{
  "experts_per_token": 1,
  "router_score": "softmax",
  "balance_loss": 0.0134,
  "router_z_loss": 0.001,
  "beta1": 0.95,
  "train_tokens": 293200000,
  "dataset": "wikipedia_en"
}
Below are experts of layer 3 (counted from 0) of a mixture-of-experts language model. Rows are named router (the router's row for the expert), down (a neuron's output weights, with its number) and show model dimensions 0-255. Each number is 128 + 32 x the weight over its row's rms, rounded and kept within 0 to 255. Numbers have three digits each.
After each expert's rows: a language model's description of what the expert responds to. This comes from a sample of Wikipedia text that the model never trained on.

# expert 17
router:075125112115103130133107203173105176133135158139164075103106192107096105147090074109157143117166087101158080108073120169087112136060083125161147071123108096131159152114140087096214079160125133083167110125068169178161158151127148112127155097082157129081088131141180114107099132125120099055122133183139131137121158164091160164136094101104080115056167111091087123098162098158098145114115138135143118150068126086061151118126172141135139121126080116128110140125102149138077113053145053214102152170146156087092154134093157076122131126189155105093092115132114103112130115092152128139106124107066123084138120143165114153167096117088148101085156108117143097141101087164106131140108156130168134100080122117139146163095128204134133061136063186101163157135168131138180097107145141
down0:133132115073094088067166120103107111093111147109075147162135120098117117126141134106121137099132168179126160093146166103156154161111166180143113174102162107177175137106105096046091150128174163094147043148213207126063139152157123090122139128152128164095137083125093085108156163147172168147165127108086137095108117150137172139048154126152077117150132053117114105141073154145132086111152107134093112140090113141155171194149067182125105090093122180108073079148135178130118138162197091087139159174094115099135108089222118128164126086138086167128144155117100072136102137115183124140127075115110131166095078155123136143151107105166111105111097098090102104130110108049156088124132154172101128155116126153147159148130176074145149129149096147120158158105143131087109175150095134
down1:134185127111174161066119045140133089200128181166099080116122124173166120137139101111084114114074106093140141105096101092098161103101129153118187082067109136143081114119181128126145109161100180113142148129153090175175093113172170117127070186150137067096140147168073156111096145172155096135103096071176176140135153160121133157115129113179132159139084195139115128164131082134109080105099116131127127127147134097094151149102174057150106140145130154201154113172095120105110180225136079145134156077086144133177081165047079126109130091133068097146155170135097107123144092151119129125135168130177143174099148117094155129103179124123103104131141121095100100109151116172092168131112165120143127112149151154146115138092182136093099100152106144091137117137073134150138131154170220
It responds to: Mid-word syllable pieces

# expert 5
router:104106126113132195165112159167092156195117164094140121166123154105123156118043142135172110132182118115152091180105126142120118107095143135176112108119104085120127154133113126082197101112070139110126110128094111118121161092147128143095148099097147139107087090134117105135100144146155100084137133175121108144112127152099183183095105167122063104131124096092155100117118135087114182184084120157123090131115061110093170063163150176146079104069067147169141107146124161098159125078125114108119130152169163088099143107116117124172135093146144093108100119220207167134130115113159101139094130128099104114127084063148136116194122118077155089088106126105174081132154077144085160188168208141172177094131178094160085121073139171191142135148113156133155080168138184147199139136144118
down0:182105109178080140153146110075189132101110155112143053087160174168097141169128138123136154115090152115158135137131151108178126089121135112084096187122147111148117125092133135157109094147120136129079130141132167165160162103078083110135109130174123117105128071095114129121153139169186147111080108146121113116094137086128157134086132090126149149170128173166121183182169193122107131107108171101116120139139117089166071130063131094088071152123110157099132116061094180157153173129123140083125131144113178118129162145133113200120112144075122091120185071151086029133140132167112188118112105116175100129083113126107201154183153109114104168163138119112084119110129126163132181170129074131143151173153150164040094159097083149121105142190081039069118163140091167122123148144113139
down1:080105149121124131144139148124135132094139095136131125164165099187135114119140146138123092137164082176083161128161146141083166160138138106059116118078125199051117127110158171101141110112168120144105093128072102113185090132119130139125109093128147135155152086095116166096124138121123187161090086109173109137133154153121096101104129177073111085114080150096112164097164187107163122116155151057120089061084127140129143114125176096186099180172144223162083094103085099183098169098116099141174137156117141179148155134133147123139088138132145145143100125118121159108083152095176157121192145216138121144103140200096171116076123065140167126106124131167131133145137115138113156139125139134179143140116077140064031136141118054089152173135105086128125127116154146102209152123186083
It responds to: Of and infobox labels

# expert 18
router:086145112108087171167095124175088151148138182141167072152136130120123132105098147145106112140182114141165114157074127092132085147103079185156147100115154086128166130123123124112160092126103117075120068136118177144199147064175140075112187049123109085090137122195128121137130158166109089120069114163093147168156099160106160136134120132087102136107128095115134044113094107103130121222100153119116090124123159115074143090159187192173088145091112100139108145118096145121134138135172101174110169105144117121119138141100153096139114065168175084077106149193156176142129114049155098080099119111106124082137079097097118138135139108125170126043136106088170111114132106175102152174154148155174164107098119108162122157090153139126078137124069160103094124173137165154131089113199129
down0:098156076121132110093108143160131123111145109109130121108090129133096103151071132150145112071103108176108157088181129100161074094109201169169116105140070169127151127149076128131176155123156132089085108128113151109049164155147106146106166133124123067104114158089158147139130105154093111108121151106174120080169114132177107122100144067111140160142065158107119124086149145092107168154084085109048145167129099065107151122111149127116137133122085089091100169157132159146119086116113068179126125100196125146150156210137144095157147093115094164119150138170135073103114135135108149124173130083133117142131114080133093083177131137090069150166218163105120126160169089199153155072149105085124122097105124062104163133065143085106110156087138235111150099107123106090145065146116115
down1:153147145156105191147149139139121088150150093158096175168121069100099104116129099163119180115090118116128113133120103061135170143162185166152116097131082134160102185139128119144053191098152116156062064103153109097053148097108143105129091126137126119155132146107140097117149129076092109165104096144140133152092096161098158177139097120093086154078143097139165120164149097133128093109107101125133051087116111162119161085086191114153157202157118103154048097100148064172049142127111155137118194134076124102109111131071109196189162122096149114119103154155185100148127139075107131136134129143116148133105157110117111132120172111187097102183148131153166076152134129190122128062193132167139159118099162141126193098124160101180125173119102088106100112139161123154126100092188140
It responds to: Compass words, mid-word pieces

# expert 2
router:125095160121156172189147139181113096202143162122114108148168155092116148127096102172127140170151084089130097145081100137112093150113126127172145145152142092132125166158137109148148120138088126113174082134136172119150141109231143133078172098108110082117097092174184095101148133143165128161120166123116086201101097139065159166123104121115106054103160141155179121119118108106120163153079115146147118135128091090131122169138193159162089096090137145189123135124118116111131083107170098167095138142177175099128173061125169062171116089161155077118084113154115139100131161092141120138074097095144131083154086101112124140119142064093186102106153096092171079142152122126087150108143179213116152088134181097160121121082177134170106099128123122131200136110202165166165075145151111
down0:139141159142120164158137106138153180096110180114133153052152167049176134103126113116139141111140112135112106150082123125086131082141133120131161106167167104177145153173083139171164126124090130118135128165123152119152121155127127091075154130115160114132086100156041164050059161137158137139124154109184145205212136108156123123160146100128074140145126166161114173100159073149070112187109073089129203114115105037151099122149116127155140129124162092121130131131147092131154104081105114087173119153107115103068145178146070067044171114172138134102132063123119152121130145122093153124138108148125222135151081136097134120112150128149151130154100132178149114174066130090116137134127134083073120134107067158096136096162142170122089122171127136178139166172097166080148162113093146
down1:124130159100096120131124169209136135089146057176141099116189124113134122079123079129162097084085108150073158146160124112179158121114073150115152057162134119177060149110161185136083122143095123126110090149047125175145154136122062143116122143145128042118119085114161140119125073110168112153134071129139151180193127071110103078121158167080125161107138075081069109095154105151134167142113119153128098092112100135100146112149140142140102154033084082111059166144186084184133116076113086105107149112196080107122137117057211124093142075115108152125108136114121135146142128095123096131150092128151149063130125165116071175136122135149081144151121130152116095126142180149095178147156094142138153119131108115115062144095120154119122177157136124082116161165115154114144130118101124
It responds to: Word-start fragments an/h/in

# expert 0
router:103113038103087154148109099158091131142140150098123096169132110118140181065073122169180151109159110107141160163096095170116118064112107170189167126161156113126131153113118134083145115108092118146139087095152195139128137114167156125079146116100157143063134154120194160087113111068169114108128124167106122103128159138075169132147127147133117112123115076120089090158126141127110165170050090134103107180134100146083153107130157101217120093119130159112073095105092176060109122077148101127076163139196160146063144095110163064113114114170099061101126151117140135122117140107136094133096140103086080085151098116206105146160138100116100180125127108094131113149136094138083113162175143192152199094115108122168095116091152159209128133087101176124143137148156164136127103167159082
down0:128134143123116154167137133148084128131123132133132119157120129130143138129170182171119132120112164176117135186090105120192154183116163127169208073148130116136128064142072122148084130114126127099094095173182110111159107174090140083124170172115126125091147088145171216137149128124178108139145076091160137115089120166125172111140087145116138099155087110188089164080160103114124129155181091098138101162118156148097207228163127152070183122151133128112061125169118180085114046157168086095122157104115094147123133171097168100153131098124166166128108128109141157140152095201120096126134117088119107176176152114101077101109124083151160140101152159122082097147109144042167111113151134181104081125139075102157162121080106070160124159064115130113106135134125097091127083087108124
down1:137138119172103164116118064099139097147084138118114162091138168086088171111209109118036105121074136113112097130145131089119130142151121133121193136151078112100132116111140095122097123168125120116161100099102145180129111158170137087154158135094158186133145147175065113130175138162194150097158099140185153127145173069111156134152092095091190106161101115141166132110136133099215123117173134131178116111172069210133139146206140089102145177177159136144098127129078125084111128167168113135128128135096106141061139157100093095117138148058052066181129136113168172160100077117122146135167111087136112166182122147089129125053097124172136093125124119145107096147119134080131131114166148161099080168138175087146082165089110116101127146094154142128201121147163154149146107111171113
It responds to: Word-final f and stems

# expert 28
router:105075086141087110165099171147092198183116163124138108199152164104134203080129144156184151133147131109164146142096129128127117109101122152188101154115157128141176150120109105073187109103133153099142072130099190110153132119175140132109189078092105108126121155165181098103096092142164116102122123130087136140147150159117170162172077120094069107085150126090123098122128130128104174203128144154146128183094141108143154102108210111147098096123139115147152131109096214065066116140133114144122118180152106114085109059160129078126116135138139094125120159146136139107101109115180135105062135072066111123117106100156159173166100126117132119106116148048173101152119107121097145121164187127136105142139145112183063193125121167144073124129023148095134117135166161127177075111135115
down0:078169073120107125158123127177147135161091122124091136144113155126035210139134111194145129126194109157151084089141166127106152068162118061090173139092084169164137168119122161081085137124154094139092107110186133104133130121137066142097151146124174134141092105114089128082077116114134153172162110113115116219044123160168163168077126149136137115142119181113140085092114188157119098145119181079106134122084151146125155131168128188149146159089105151116064113151134154110137127100154149148145128093106155100114136139105045079149149073099110096122122143151130098167151085158166119070127123174140044145109117135136115175169177122096175110115143097138095191120167078115177089151134128147090115087134136120165164161138082111133185160132061134140152117107152084079139132136106104
down1:157104101137102130154116131143161144108114161157143144138138127135170128099144103131164144102096149093135150102107164164160119116132145061173148168082064149105119148085148084191119143140099111108221103144145080126113140167145079155119167134071126098116101128030158100139140090085084113147157130181097111116134185162190172102138130076144102145128144130150178122137139167167120094100159117164142117107187189207125127113122130055118101139144117083046084105103129106077152155136155147099121152142132092137134128106132140133165177148104152118136151157136169099148158197175048141115105094162091080170112102097080062081072066163165075115132105152133137096126099159160148073120170140105110125151078123134125155137156082119113113176133076056127120094115136119145169040098099139
It responds to: Letter m, ch, st

# expert 31
router:095117082120128169153108161126069163141118142098132133154160173058053200151142140146172156113174091130123061129099106152118111100106102143150191077154170085150175170125119110104125101123115099112144116116093170163144163127145111135086150089134180114120062096136132149122109133152202089108132162148058115149093160158125163147152101136107079103126167151151191140127143133130143160140111134198117080137154070114132180132138139083141118097076106106144133139121109140132107148122151047148101111146183127067115163155116187095102115112166163091122097145169161144104130122146167146175165141123095133099188102081168136199142080130102158076120091185120144102152125068148067132140157173163148151147101120095148082147058156189173133105131098145118116067132222153151158087133180139
down0:120069128148120105124154137176163120089165104112160095194184125101143117136129119130181171131114115150109145147117128129098148186161224091158167084128164161099139081172118164062146107130155088195129164123148124096082136149144145108094130096156147085106187111175140135137148171149147047168088189094122119073130132128151108170164162143137134139148141144166096064184166073141118158123076177143157137116179155086156091112069130111108135093141144094093131099178159110113171131205130161100182101115176138081164160122159131119110084173148092125139081142138200135068120114132100155144126148172127096162145148071145123106148082151129142091210169107152116126111102092116076151068157160138127125165072134167061113151115119137164149071191142109126135130127116083100163143092119115
down1:106156144124139102142169101093098191138122059127109130090124107167171070173097135134151132143083094098106142078100228129093092087073114142141122126169094145121130096046149113131081112087077133151097099161152142154097147092118157141123158133116085126161138131114163127160140163206097086163124114109121113154117106139116120121104202098091081104150124115107120145149179093216118116179142169137123132189166110120165111067098089132178117100154119150148104108135095122172139098158131117121079111104100169161178092140119140118172084074130195161174107146159099109120106168149122087167218101133140166130156131136109134097141134133144117082167090085179085034122115131127179138126100088093141130142143094075086201130118099148118132105100156173132170207123138130149146155176174149
It responds to: Articles, from, at, )

# expert 6
router:094124102112141157163116143181119159141136146080154070149141126122109105107111146158132160098164153116156138126075109147129085091108112177174186129134152111147125151147120110115153124098094117157147112103104171115220182096195139118091142121121130093107087135117168079079134099141163119101122181187118090111152176174095152133141059161109085056096151112140153081109122138097111159184119105161116124148097130042143157088127180152201086108126155125137145096084102172090104132131154072138136150169191139118083202142100189136172089103117147100106125126159161185090133082159148127128101104109111124150138105082155116160157100112089150153108084125047142119141130075177120112136151203153114116121118157112145117153040167207153151139108100195081171099164132145175129086172133119
down0:090198118119139108054135120089108214109165049066109162128117184109097107141118091157152165138110170052106116127171201119181163113138196164138115206097120141193121126179098096128158148138139124109112108171109143176125071146150140153132134088104131090101120109108192106111130102094121152182116077161137128143162096136157127107120170165137095133110174132163104149071163123188102120069129150112097106159112112121173072154156136170078106175150140127140137115162157120099162091094111100130157132117182177120132185123146104164133093137074113155153147152122133068105122039165091175092221121134139113096091132137144112132146123118101111100090146115150158108136099109157163109137128129103073073129094110123141142121114083095114147135115112148165073179186128135121067126136143205
down1:087098135167135107071128112118147105173136163052165116124133111134122107135142096091093166099159116160116114160089130136147122117125122158118155093112100110103112165112059216122153088121067161120167126161119156076078168155136141092156223086140106141060124087098126148128165075160157128103101051167218120130058160132170167170119146057170094127120154172138124096145050094107161122143123120062148181109156160114086125126073111175134115151163117142084191138054162158064178157160152117113122091130147119129138142165132161135167139128178125132132103148120158119087143117153095070120160105158171148126206121174137101157108126087171100128144099108096123124199120091188129146122117107121135136181114159094100138097105157111125080113127104067108138136080135097114136112158148112
It responds to: The piece le

# expert 22
router:121121120071145151140066163158118177192112177118129077158154162117126106061140146127169116123181116121076134173104087154117094130040115116149106117137145074088163181144072087139168118156061084098153125132135165147152108093133117102120156088090166114099154096166178086101084132145130095101101146134080141161080086157055187139155117119142096075088121150098092084088112127077090181171118128142139119147122106127102148139128174166171085139137103112163106115105063193057097126077125110157075159180152134108087131152106146101127128130189147102086088157151127125094157097068182131132128120127117114141114092159158080175137100113093135116106141072115123062148089096196137158117141117184140169090131125102119134125082155142135070113160045113142153132114173161159140093114135167
down0:137153118199068099194221166182132130104107072157131142124119128135090114072121094101155083114143076126125132116133104160112101069135151139191083149127084108084126141106093118198146071210075104177094119171122141054158164146120174138152176114093122095142143140084126095119111145048169141151086119132171118127135179148067106118114089129096085121087109108172131097160130073092184112094082130177142087133110107151091119140115171148113124121158133059106125119195109145147130139155146162127087189145141091133096076131145186135106108169101121152099179154132133102116117112082128099113158136060121109135122194183135168108178121121172129126131118076142121140135085087100101121099145161147110175168157136114150123142115097127039085112130080120159122157118149133172130143161070139
down1:125132156126171095160164172147145098158182082112124153168150083122148119097196096105122110109134112119093139153162118112079107149107183166201137153120128165100143167098074146090147139206136083145148115135128159113089125166190192137176093138140107080075094174136179092167150170115125104097156187139152081124177137137120179149142154127127193097121112122125095134073075097118142073141094137166090077090083096102116133143120124107133133171181119107134081103163127136124166105168175123120109101110134111191144174136180117069184123118088119072118185106148172057094112082132095102161171180118129159168135106136057156109139144165118100152156136156109172084156110106113157107151110105112129114155136148116095140103095170192166100061103085100149151167174215117122146102126093127
It responds to: Mid-word suffix pieces

# expert 8
router:136110094106109178152096138144085193131159161156167086134158132088120163118110104109205123118127103090176081121092101140092078080089120147172164118153150088125136117136095140085158098085120109085139115117109164154138125080147106122113149074101191139094155099208136105084121100134179120114128164153110152141107158137071145210136116148114112084088146139126129099127089108087088171170079105146116088150130114126141153106105141175164110090133103146150127172121109143059133127054142107173088149151155154129072170127074183096165074108177144093099135161136136163093134111092160117116080111068101087079166087134135166153180122119109190154123054123069183121158097130141092152165140144155177174095082181114153069183113126113180129088084069179105143112119146149160140100140169133
down0:137192141085063099115114124175146122141111060130137169149163105119122077059136105133189156176133063132129115097111122111115114156131239126167104161117190138189147125165125132115139126142105077126189187159182120141105120165118073092190141137100118136129142165143102130085135138104166131123121183115147110078179086097150110127119084153123149119144170147156134154225127101188110119071115070091108182101133112104154165115176130154123127111110094087119158110124129151133176154166117199126136156096104135119123135234141150115126124076135172128149109137131148157142045119098105097153128100118111155073120080126177169079167150132095158162117150141155150126119097145145142191098144129141116167131126136165101112131130097048126147126100108204142155143054119126117157084137123065
down1:173097161140112157144086144156137115054097122140060129130197125103074109105122175085127064084130113105087104200147145145146092077108115144151147129144074136169120104120112166113120114119171136124129106166061099142141113136114187160200128063121094130110136152079098071038134132109154090124201086177142140108127187140097120182126141156126148116101120134115088132113170162121120119173143092113126093147126095112142162101132112078143147131155091139158154112084156123045152092093142192119142066071100073199090126204173106089090075145147139100134119128062085101143082160099135114162125136114088138158085082142187176168137155083109097156109167142111118122105140171170134141184146091085133140110108121144092137104112099090137106096163140174126169127177124142155177123126110093
It responds to: Media and group nouns

# expert 4
router:123157116112107163149076146138109168112154160105180070138165135090117137096092061112148171160135108093133065175131108109081113115123140136209140122163096104095129171142085109138142135114088137081085113070123179131152115116131104094091188067111196121099094068145195117141118107149176088085109179145099127162097128132058095129192076123150092081121113127127145147093097126105164135155119128189129088118117111126125163147148146163124104114110096126186130160135122170067117086155150064152094128144190152116091195118125156106138075126172110132117071112167114151074135075143158101167104124049096111094171091112173188126151141096076174108107101121078154107100133077147108135169140140120124153112115162083154141122088163158175116091150074169095158112160162123172163077152176131
down0:117105117092099127140151084082096166088127115174184138049122091133145093104119134170114155152079110174105166164095136092155135107127163170127085137100123137166135116136178149128087162140118122102103153148147000132126088144127086112091100149176140152166137128167114123143167082090111119134112124108068144174115138175063139074114150163130152183192149119116158137164141118123183113117115154061131148142090160124127169061152178157133107112100162143110100143148159114150140115123148147092147179073136166159121141160148112184164098106130128139144064151100085104168132125147131090093148124150152167124134157097130114114144160166175139047125202123104110129110101218116100159114204126156159052119133098160153119067132149161086134165147153167172059100122089173103131200143107158
down1:139125112100163151111147109119122108093080122134124123149099172058166119128114112058129110128146228094103108097100166108145109156152115154177121116086141157093147107163151198150128078103163120150115144100161147177142106098111074171131100126077151080120174158111122134087118148225136070135105157094056155103057098147118115127106103099149084112092125126114133176140031082101165214126138158110172115140139135148143124120151173159153115102133075191163072131165146154086105078201082116080145145143176118135141171149134104133117136155110114124103177124069167160136137133091125132074146132118124093185172184132145130119225157067173107114154119134123071078114089110124128134119148133100140074128164118150174114108130099082123150072146127138122092098142176121175147123106139150
It responds to: Name-initial syllables

# expert 11
router:136106077113031118155072144135083178165177156122144116177136133143119132126063145172137148117168067102123133118119131141132110122083131161172152125169082006130145123134118118102170088114027138133144090142124202127140164090184160128176155083108150086067083098174143126117150118170147028096080136115126080176108150130121141148167116125084075083062145124127152087120131122102125133111049134097112123177124127067086131111115172144182055149101098134139130166147130154108116154102124109149112135128199149087133133147111132128135110119168134100138114106095153167128160129149146120116085133108081145097156125137132100161137156098087174080100116124109158090138108084134088115162107095165106116135119150102130106159080150145198160099099104178121174116186180123156140082141122171
down0:097116151139166133095142100146119074142119134122138088155055102133130170096088130148132124167085103102172112129090134138165201096103101076173107166115136134157117107128045096151121106143136115101145105117148161060100103124102145159164170129163054157149157112103174127076093117159122108110142109102143141128084133105145188113195119112138117124130132015172151125117127150131073141101124158181111156128139084132044131142126158095059145106080124148187084081134119170142093118153174090055100137113115072140138107164191112097131120103160115105114111148181093070125119044100154124157182112149119135146132140166141143151112082081149086135073142150146145129130128166089101100069147201165128120125030102097132130188115142177145141115119166176155141106137122182117112164085120116
down1:164138081103135132117158125134094110153157053130118111106099155159103115134166163135128126118160128162103098148110092128143147120110127172095199177165137183161135167153145103103129126127123079061121185146125199103139088202076129091127128136081124084138145177147176136091122138162114079074176120124158067135131086121175122156108136122169163179130186154079115084091157053169126136170100113137117140121152121109174147139181165083111128109116110075116113188078117069166120115167159151062106117162153099086169103116137108136177205139123104095054220128156136133101205160119128112122160189132098108094170102105029095157116132139139134191143148132160147123096086099140153122116093120157181088150147106169123118117130089130132123160147111134178133128123124157185092095153108123
It responds to: Has/had and word endings

# expert 7
router:087128102128056137159055118139108193178166152095146112195149161061108143090122102176168124120114122105167098127112100150122083083079100124164142137162129089098175170131095087097142114065122103077153115093088189148139093078129112126060104093165195147106109120127158120115138131132150120129085165162129166136104114144090166145149100173102116095104141083143131088104094116132092148165093128164085114153142121104096158049140181142144129122113109113173136116107125145112067121064159116178087182152166188105085170097119143104167086120156177130122123115164145177110131092100161119146126121102089079132160065081159109112149150128081133091118096141067179048113079102165095136131132170173192160097076147105144115168096124148178144129094087139135144094147169126151155086136167180
down0:180127109131108102085141084126110091115097115119129157187176117117159105103137085111150151118057156106152117102149127119151069157106130149185141127152137082155149114158118166128122115098124127128187106103148190161089122156155090173120168144146166130150122169151128174136079190095150070141150048147130139098105152092110104197146140154125164099133131165120106090147104085160102096147140095133103122089193157138182117053110096158177166153077094126162175122122099119133152135145125191070147089109127133008163120130106114138151122101108136112096142120169137180101122091105108149129165190146153120093143116164137188113155193152089134095194102137111096142199110061148159181128143079153176107151149124123117159167042062149150131093098176156065147105114139155100124102135104145
down1:082164095171106127152141117147095127144106147057117139120118112189168180163096149154078133171123143114146095142108133121111085191096049129109195046152116175086121135091163188109158147084066113145127149152090144132080078110148128074108144141128105136219169100108175167123156077172096145121123141072095143126161082123091112097121104109141161179108176145199123140106126185126150138154074160156119051130110126074126113174138123175106113134079108165143150125156051123169094184119120143153128177190159139114107098105140103111133146117198121152151123151123131151097148097165136146155110168113122146075103122151123128109127152144148129114119099146100073163104179132158126115056145143150091140149177136105183122148114125191130085109148136167193182166115119164206132105103135099
It responds to: Biographical action verbs

# expert 16
router:136115107113119179164083145173102138145137176126173118175160163094111174095091097130154189155153091139157089164087111125106080080076136163158109137153138106160138170084110115091142100111096152088126090087102193181153161146153120134103215081122210154104094074182162104132102110132115108103146123169126109134133140144107129219125169130117117094078139073152161089078133119105087155149090149136137109140145097125087154053153161157157080103091114127185151138115160149127130132111147097133086138131164160107096142115124110060148102121191149109107079139187143153139168134091163101137088088111092111134189087099176102155150099104113135133128068123069159120178104131166143157157141120195138160096180133078148109178077160140161084119093122167091162106102144121106141029136152133
down0:105138107112112131155171098107140111160124207190164078145093091090167128111141110130134149069127207148147160150123122186114095114144125128175108152179189153082126140181117111134124110144118128116166073124157120156128061146149128118085117137171107188114168109136079101088129141119101125121181180157091148130140129041127143114113102148082138142125162105178121179122142131047107134120143086076088158097123102137131071136158211123099143088190089136142137162141133125128170123131165184134121110198140136147190120108220091121130098139184091176146088154085105140173119132171179141087110080101144117083101119147126166141122122130147162202114108143138175141158142158118144129089157149135091099147174143117062118210116110104186138162160086127141154130122120153143045156169132095
down1:143105086127130100171117112125156112163155146084147123120136147193160175139125131041130121149173124205060133155157105087164128108084155128096159122136087102117092087178164103176099149151123160128150107102103139213104132153103120116129092143123105147130132103144128214148064166086117152140135138111130112129113151125097176127163152084134164203172114133106157114160182161144069116156140125141119098196131125105121139125144089134089096153130133140114131129087069126067191140142137147153146093097138151107086172138116045130112130088117151197131139170114085152116127132080158116087104085126185089093130156037037150156115106071091083072135047077165111125088181175089173074129136129142156195121156159111121175105158110110113132134135126121128133163083137120117110140141094141
It responds to: Table cells, "ene"

# expert 27
router:137150112117092128167119182160078136173178198074168123124105086084101164101096112173229160094174123102161161114104112115113143085110114119195093084135154090102117153132103150104204133144120098152130117096112178123166135108143122132153165114149147119058086133177098094114137149134106077128088123161073109153103134075039163123106076147082124142100141149121194132096166096117067134121165116149126106150057104118112152133173151166144097156091128103126111163124131132108130106167151102162098157149129173102105177075076140112147100088200138088099090177171148147101113170091159125165094113110125112098132090104140193137171104112130145135117134163100146133108108107150109144161135144152166175079104166146161121179034145151170122055165086166080179093152130158133146102112118110
down0:096117137140113143128105186110219166144162095079164140184140093133144097074112068138079110092075147088142122115154152091056115087139120113168163142097135109098115121083168096139063101103091114084153124184107116127143133125104109122159093086195125188126039124119136177164155065113128113122132162103103127134118096201170114097187085206157107077131112106101139103079074107133121141121130122133126161130135149159142076126086129114212093175112111140144156073141146134168122102098107112103114065132173141154120135169139116111149134114148119081200110046144118141135144091133148196094091105168045133126126116107168134147175103123143131177179108148115136094108110099143140125089134112134104125149147109148115133171149112184147127131105114115103179144192042067155114115154119103
down1:155067103128130138132127131082079106140165140134120170138107129218167149136125134110153060125116104157118147124163158164146171149162126149070122120111091109097168058072095153145095114143106201128127097134163076109081130016097171136068130092129175170160160105093119183091139111163152140162132123141111096104107156153146113132135101169141151160148131112070097038105167111154175140197096083137086160069184139109142118109107160077119173137113141129053150179081145207160101120144139172079149143136178119142128111136163124154093122092187140150146174112117059110073153194086123102144145130159132079113127053146162098119100098145123141070118077106136102115117148107153126154120116154109078147110138130143087095145157115166127133139155115135125142156154081089076115100160126157
It responds to: Inner name pieces

# expert 10
router:102126102096131164168078159131094194193195160143158129171152128119139141126124094172178146126144098110139082164129058154107121109069145139172134131127121132123114145098128110103171096156088096094145171083111151142115113108185141126089157074125150118100128122156174138095132171135163119079128147187105166158098148153088155153116100210096116150114119091089134090152137144117099180183095157162120132169094123076080141131100174132189135129145057154170129145134093168092110104065152087175119147142176140120088161071088179113131124092168127103120110141144107167085112094087157112135083138064091083105176098108121153118159107092091159145078062148112159081133134101152056124173148147103181135148128183094180058177088137132135098073116127191099144085141164135147144082152163133
down0:165225124170087168117170161135143122105138177122089177157140107118124095128067079158139186116125162135154080150144125081171096183137142156113141118080116152113139107127156099136109148146166113190109094113131124128141135164122168066091096167101118145116098093108061141111144156142067117163123113139106109106145097125098132149070154092060131148134118135122185160158137127086103166100132112107135126158134100164088154150096076107125141124161124121089185071124195088122052135122153142087100108054159095185107165126103123179225121164157147086151111152104124163198103075093153161125065154113141133123146127068084168109171157119103109122125148090107133111151166127104158154096151105135043186189060153175108105141135164145163138109120087061154163109100143128111109110098140148
down1:119156130140129152172126182121106140111146128082078138107156154117102125161119115112059131137130138165111164177158112082120113163134100128179145111135149126097130169135098177059102115171123056154095172142182195108104173143120075098067121127127163134105171092107133129101131126183150091160168192157112087114142125103123130123184097137158134133151199133087163151174171163120077150173101050115182099080184064179150138144163115121118146025114148125194127113149098128184128054164127108118102098160157094097106152146141130144139131135091090175165158188053137166137117145121120131083098133139098156177191073096095120107132084150121104131142182141157124105092126119119134058172163114141096107110115119148168161073165102128138111088166155184144128139116162132128121126135145205
It responds to: Letter k pieces

# expert 25
router:093110121128085165157112133161106131163174129092151070160145160111107137112110112139189129135138120103148087177119078191096105107062127164165153135190132114131135169110105076104145118083072130103129122096088151160174163099158137111110146098108154131103139103161146127081100135122160140080116151137165110128132108170121160156106119187122092096087136112139148099092148149139118139200091122141088096167116110111100133098151153205147088124099093079182126160098122171100124090113145087133109149201145157119098170125150154085160078072135137070129123130185150168105150088125145116153099129053146110109194109100129176119199113065084136113118111136065176073178099096186140142172142156186169156109105183095188148153091139155168114093153121148098183131134122194122128047085180166
down0:136135124130109116138074155139138163168158111174158182162146185157085111122132110172157182105150114110113113114096135137140114118167108109134127138148127124113100088158105062130140166086139123138137102077168128096116073065118145126105123044084127159116154085123122096161082108137127102107108099120111071255147156176137139149123150119107087137144154127152127139151097123143129078133131135129162106153125106086126172078100135134217154164139154157122159133098142141118113126142148090154104118105093139074157115135131128082164190122063061085054144170192094121186108084129075120130097116169098121123088078121102153088136076141074180077096113066097102102108128062085109095180115147134122113140153096217109204096192166158104086109127132100126126132112104124184138177161105143
down1:125180103194169082137204114112150093101063060116131128138081108119175134069157062142129158149093088128133124050145142103066079151089134113116129088134160186124091082160110121123130168114118106146118088115150174127140155067095094120081114094135163171080120100124182118099129151183097138123113090151202154090095128132099110171108079109179146108133118127128097154134132138146151159161095112128171120111137125080145078081107136125158132107098111155088110128122125119127120124129097116160186143105098132081145154095196166124146120120135126175129132100185136106101175120107136147070100117148098077097157107177103150190129139158086055172166159172155151128113117109130108069196043196078205166124147135055136181139129133141152101109113109182138110114167118133109170161150106137
It responds to: Infinitive to, in